From a checkpoint of a small mixture-of-experts model trained on Wikipedia.
Size: 10 layers, width 320, vocabulary 2048, 44.9M parameters.
Training: a variant of Adam for the experts, 461M tokens, 3518 steps.
Below are experts of layer 3 (counted from 0) of a mixture-of-experts language model. Rows are named router (the router's row for the expert), gate (a neuron's input weights, with its number), up (a neuron's input weights, with its number) and show model dimensions 0-39. Each number is 500 + 50 x the weight over its row's rms, rounded and kept within 0 to 999. Numbers have three digits each.
After each expert's rows: "comes after" lists some tokens at least twice as common just before its tokens as in all text. This comes from a sample of Wikipedia text that the model never trained on. Tokens count by the router's weight.

# expert 55
router:438525570469493565499578470564451534477533508520441455464530482456513504520487545479452396464523496529503594413501442546
gate0:453492544510504545495504511552402588495575485487501456384531526535545468456480471474562490442541548480479483472547504538
up0:434464543488455580466536464501464529467578478502479471411500507500528540490515454511537460485500502426416517535510438525
gate1:532352414527464490427546562570496516461538532488508491542533450477503528522473428534473536529429608414513515488473527518
up1:502528559499472550489423478439462541472504521539476491471492488472393496477504493603425495533470473505421572527398496465
gate2:433471556454497579489570543543448556517421532565498444500547536542540527599522517502449504415510449553543658410553509600
up2:527509415537476496548473470502559479528577422381554521596494477406456469435521445496564527597513536510467389511470486487
gate3:486415480554516491399559480540446599567519569426503479452496493502440566514449557534485478532562518516497588451540450500
up3:532544561439549443549509503454519557553499519546547372451533524478500499481470586504497447489434501580477653527483590547
gate4:508486541479533603555436534476492547526535472513490424425602460596536545389548513526511455480488467531501616483522477541
up4:454500494452532613500468501490503519531488453520497439423600481516504562482560499574439470538435393531535558460554468493
gate5:495441530517542486433500477532402495458416542481564568494461495476416410521485581496475551410491569528510558481453517429
up5:462547506477503567437495513483458476544496576462454542480542538486463512450502496571436536514466420612466497592556431593
gate6:477518612486542534521452589386552560526567492485453469458518443457465445404428487495528506509580537487459479421471561461
up6:454456574526505557528451573408512497486538481475466408420489452423490421496458515481454483552560459524538467469468519447
gate7:490477564547546392542532470553449587432443513508486540539415464474458492498489535431497612452547562475625511538542550459
up7:431518575522492517428511541573478526497469543438483498448445462483521509467606600486432523601471512427611455563554507518
comes after: "-", " |", " ", " (", "|", ":"

# expert 7
router:469534582448502478528571481545506549466508498413490472526456440558471507502515554496497522485516508568480440540389546578
gate0:522554634471504480501494560559473504471458412461447519504429517473494513532465525566552528512524501435432421490520538543
up0:503503572538557484537514625519533556586462441494512519508399476510519461521526493567538561454534521515490489530510598503
gate1:513483512563554424569435481438486512471493528487528465481427457429519489438532585404568555535467637491538443613467461511
up1:506467458517472544456564504568479463454477511575514505520582581534423456563494490543452441515529416539469546433490425418
gate2:516500478430447508548583527530503492434483559443514546533506569532489446579479543499500454527544485501538488516422543541
up2:513513547506607441521455458529529582516478468526510484461480451413490501412499486464508548430466496413451482515511463466
gate3:480551459556477451433478563626590473520490574442484495472382528464456511500548559503516549490602487502503526583486469468
up3:523386475525534502526494436472425561542391500491536467550541499570462470553539475441453454512458489506618512436521585558
gate4:472419529522502550475502456630530532531520447479396457473473522545519575488532551523476554535503579556437439574451499470
up4:508560431458520582526450526458498478483491621539530542494640417464430412463492501533547455440516452463461573462560481487
gate5:451489576513552455469572538448491472546529489401483459569488573449483508375468484601470581551455417610529455483536461488
up5:536513503546471569516482498513494520460508505601529561451539479612434502560506504474480405488548625402479467542525514459
gate6:558519615476395467454363552505454467536486479404471516589503508452585482470452520564380483539520516526557507548506480577
up6:511551437512527545489575442477546474480483504504469428436424470522494536563535539431575503489445515516418503486537597415
gate7:518510483495521412532520452551404514471487484545468513569363537456420493515447549397509492510555430503420467577484489485
up7:605491522488522563519458515446471497616469493493549413446575477479466521446492462568550499498535469410515484483506546481
comes after: " the", " c", " f", " l", "-", " a"

# expert 63
router:454555447503522557531505579474564431505568545631497507522472422526497512488527510502527522496488474469476475533489435445
gate0:413486465483533470455445543497505503517518525617452546549560389429514579465524509446538474476578553414431506500455565472
up0:478550534423513470449520471473503490478427518444523454513463568566395514489451394520505490495538407578520509558524432542
gate1:545512501481528530501462480562524453477460539542547571441508507517490487441536501504489554470488409507538428499450567450
up1:488503524536536476453507432461492525618556541559495448585448490475401572566471461494511431471535506504570557504609451540
gate2:516466507438495400544509523439525567497580428562539600437546524473581556504496558515626409535495520425531519521472544442
up2:525519455510471539366517563458523460473468564444454483629502447460422428493462458492413554497458562564456527566465484575
gate3:494553444508539440511475458496477462515503631494554463491511549526624445422568443393564486453471564371515472422489481520
up3:469519438438512398472472506474517467550472573563572473502587581503540437388561429462535460517478507444511445481401459496
gate4:454458535432482512527499561466455578550560485490429630456458511575399447446533524584574548432504489535520459435456611525
up4:550547515512496441546457440555485518505464522532609398603570539473564520600463498469400421524504551541484544536545523565
gate5:507484478477480510478554441579521532458494632511492499494542508629564513526493567508486584432520530493475487485424507541
up5:459455476385402496544541562561484446502466618498465461515467494448536514415480499484427514513515568549503511495451544453
gate6:486555431575450495480550546525482490485549472499439462539615523604599356546597650512442477416500499481519534586433486546
up6:468513454534483486457517492484556496478557470552473419535578487588595430535540548470447554492472455470546538607470474532
gate7:518497510532527512468522465527506522446452550486518557507480499561537501523516447417467631542562552528519622521564518521
up7:522478470610462511435435505511472454560488432544517472458540496509494564502445460537477460456553497459459471454557492535
comes after: "h", "b", "m", "d", "ap", "l"

# expert 9
router:503583517507491496544474543503507573425449494550520389511498553512566526556434522496491461468638539564443505455475610581
gate0:512492444472486451486432529466487424529507576481527478435506480481435610519419486479473559480514492490528550466537448451
up0:530522449457515520482409533531492470565468569412512469441528490532490547538432536516491528448478529454530474515495433518
gate1:593575473603470533498441621511560400510510519536496541475504562474555472539554525570479480555488523515480556499533517522
up1:617546455496477508530529515527526460417604565610503531482600544542506498468619573432504499498427527445514529536506457537
gate2:493449570478480452420531513461443602497443551472447495479455526526457508395469575480455583395379569494535485528454513354
up2:497507517552430568541521558481466483496538485589553493492519388488472439562539519516491573643552451394566568525554613525
gate3:538437580534528357530475499543540460494583533479490498499459492503534480501554616440416501461571591446436576532420618541
up3:376564410470449504517502529462479576506478441485490508475543490503412537458448437535576472547452449531563467523574440473
gate4:419476519617560502479534500513479485523589436525546476499539481432568551434546561418502434514557446563438505492403501513
up4:554478521466481502543489469463584441478487574512494534504445452539434441516485479586455560428442584420525530430503420483
gate5:485513544509536503473476498497551534452445484679544493500570536487458517463478529476472463411552522524454572547433485495
up5:415540549498529519503449561461506530501443482601492442518548533507490523491519502472473442436569482517495537510430545564
gate6:553382556450497489555499512509498490489460483436494474490406624511564526466529508516447387576495520480501447537516514498
up6:520502465482487529392523580432477576529457458525496425557473454450531572539510443567519386496505512474465498555569526452
gate7:611497520441544490531614481522457469530486583485505401426454395525557532420482535514497460378402548441498538548421470513
up7:504579415384495495422470555532436491533444505449427487471498478539482538469407511540450456450468570525475546497519523504
comes after: " (", "\n", "-", " the", "|", " \""

# expert 39
router:483493483578475464517542570613520478509470475549425494519485537493554468543479493490437465522539497571389468470529520539
gate0:530494521490572516456505496536506397438528398536465527517589472520547506466446525487454510540430445481474486576608439393
up0:451422441533535438502429616476556378487608398446533521501588425552544475418444441579465458524501503484450569441484443428
gate1:589511527513481491500487478589624487544476483465516459487517528578521558561468524540470472504407464507521565536578554364
up1:575547516486453442514550503458592613535421572421516391440480515585556518495455496514458524522461524558451600480550586430
gate2:444454501447521461509510575452526482479638453489456530437564463457544501552459467541511463492447540446485478532558508516
up2:517441492536487452485416417478534576447458504457539508512542486501502440473541563569503446450456518505570464407458510435
gate3:485488513421539541575515466495478516493446485542544501525527429553513594478492540399530497459456469461498594494477522488
up3:494474535414488569577544513524511578557546478538531490498504495540514537538459476429472525503472474450509551521556523515
gate4:552433525524530422485543485483564442477458458576471499484528436580527500506534517522554535381465477562550556507475550518
up4:519503552478516556541450408485475515455552615509548520478502512449418509504492540445485478534585497513514386468559483434
gate5:473462575499494324585556538467505548447512512528551526520488553574576342559491538435615528460503555405420478458469479498
up5:519507464473476566400443454572514521495501509496513486488549463429397561411471491508491529459522525515559572560481538518
gate6:541443476534445451544458458507602489539525414526494564473440451590487490554467499535418434591443527466488455577456516557
up6:481544555461536530374451526482423467462470489595491434492518456558429444487491581525455467502464413529502507521515485468
gate7:507519485501580534532489494495551472545479534418544539540465503605584443504524549391551534515477566459513432553529474579
up7:473514452480500594535522498466629434497472577499472505528470512564587446548540544435530486568434564499477486527521497520
comes after: " (", "-", " \"", "\n", "==", "/"

# expert 34
router:446474520550429462490489479560465503484466484517500441532515507511538404481531515479487459446571549531445527493586493560
gate0:463514558504616481408540511438533488556441556558508440539451461545479491402562472435491480518574518467519654536557616541
up0:545469466469490604552481452607520438512454469502567553416471524439488484500552624536520538442483452496571370473398521459
gate1:547501537513473519589455553481562538549399552537479490476475371474565485539486538505478579328519563437472569428458598536
up1:559596476529470438474433627436568445533410558573392449481442405502536518576530508530511586455484496417527539476481514553
gate2:478521523489506471507516535466435484519508557414507530422504508574507538548495519543417470599555528503560410560426505489
up2:367492471462478467450523602484457525474497507499460463362444530504475551610484485576501437596551510526530462564544503492
gate3:521495572467504479503502403548431516545421479502474617452450590451411475486480456412455495432521568540510558495563585516
up3:511483517511477532449458482505382500543471417519450625407461545490507445481504487540558453481566505490603547478567495577
gate4:455433420485454405564437565515408438513545434539444449480589531472412444462527539540561402453569540512461440446487501469
up4:433567526451525467592499514515500551464477498481454418547569535573506446388468503449490515479662558537463510514478542463
gate5:492482432566498492408472583486580466460500435593456557547574473494532534458622479453525492493471493440471560467509498457
up5:520513461465519528470516435469465489547470482489559431446496469402485458512531479490492414466502548453487538451493499473
gate6:472500471497474469476486482574589478483366486476486493479559493452552440520449499530604535446462494434490544568498532435
up6:584577449450496480471420468530510491478398489513480532519529514483500409505499476535511471497487458509476468526538587425
gate7:530536458490464439591436462503527528604493424564539495603427512503463460494456517571471503480455488475413436491517538484
up7:485502487529579565526546465485517507550588539563498486517502521513390467538452493519600474487462535520528442500506485503
comes after: " (", " \"", "-", "/", " ", " re"

# expert 42
router:454628527527433484505495494524461495393513454426469491464388569525524538496502468453432448550585528578414517450495501570
gate0:448474555524487534533479533490498444509519545502536546470549559439514477570527546489512523562644465503556494513461513369
up0:449541489479533590487447480487451510513461489491484565531464563477476541523538461505501480548574432540463423510477419409
gate1:533441500508494460492526431580495403608570429507524533562529474405590407482449481393493440480472583471503505428467481460
up1:554478516426522495531432584484490598522465571514504501423556550573450538483554563580539568485481446521560507530457569575
gate2:504492453504520462556504474511457531468465458480518469471470578510445496472475586570530544567493602502467461585440521544
up2:521498502499419537539561452492534452509531493560557546547503400475543519484528500498554549421511521508570529385540476539
gate3:444448393522515504511415552634463411510527501565513484531464477452578560472568488525514565479546540536466456550490529476
up3:363459439610474472498492533588452451613512434531488565498437432471548522538530487558557440544516487517419468633487533546
gate4:479432515404573496606505503466575469468521440496566509499484487437496480500481487610566558496505457473504475537460485548
up4:456488481408506528580477468423542499484482443421495526458462581496531506504435474453514480594493430402438421579452486544
gate5:492514525497537481493480571473490535434468408510481436489417446414488584506406451692519520540580505530478530564520430527
up5:476558555444440496470521465383523583462480457503446472451435528379462582457373457647493492557526397483474529590499405420
gate6:406525471594491552589612474541373520487499575495472572511439515505494514539463462553464524604541494497424534466461510509
up6:442547473606538460590555482529375498463503536459496587535513579541502557576534512548528549562598472464461534420428576501
gate7:447483458578506446556575451477347516478503478429539544541501564450568506551497534550469477525546477521431486470498541506
up7:594532471475439569444399544467694519466537460539493529523505470513523615432496504525518524399390526513517534546487433486
comes after: "\n", "==", ")", "===", " |", " =="

# expert 46
router:487481568537560479504419501469523481472544594521517559401496467460471551311509471524550499485463406484528393471472406494
gate0:459519462477432395513504498515458520449536432533539564472374545524458536442578531514517504463535490468455540528418537497
up0:435517437542399440498503444501519568414490478483520540427417509509421509462545479502539505512492525466453468567454528423
gate1:504544580560400427496449456510495450477500407535455512572624382494529529380595525514500554456360535457512466504535462555
up1:507513470408596455547568581486452512441507604468471468445403560576599467544502473509494482567543486537547538525482477472
gate2:518511560491430492586514491538498524489509561514510533504522560543507480458503644529482441471511491530551461494453493551
up2:609489443492451510435530437499530487500505435430623450509498473533518422557472462437625518476448515576440565542518537540
gate3:497413490435408506505442517608480454500554539504504448475524482567526482479446543506494552542546530559516554442594505503
up3:524533572472449522481487558588565507459465529490440460538499461581570520450529605521518532498505459603547575513619512545
gate4:522465408534581448397541492483519513444473532547647537444575511440641490453494470484499530522562541463480493549501572481
up4:554500446581499503451496438441562414567536559520482542418500422476564579407521491500500504602462432464439433460482334491
gate5:490458596492591520432558515519454590486531598454524511446471503497451529387503493571431453514477421567416497458522476453
up5:500484420481394545554546513473447464458415409513512517501501556469498459578498462484614506489538544453523534536503547573
gate6:556494451534524460493465587441510441478542580498573521452491544474559503461554569555445532502436461458451491522469564524
up6:515599522502549424567447518357492460449485501547595521574531549541547419493537559506529478483480480398442452459517507521
gate7:598436466452457448585640516471526496407451445526565502408475599425596504475457597551469484480458492537506479468500458367
up7:422500541557535551461483450589485526652514541528507403558559482584448517518510490485530492530510499446439509508534479576
comes after: "f", "b", "h", "g", "ab", " F"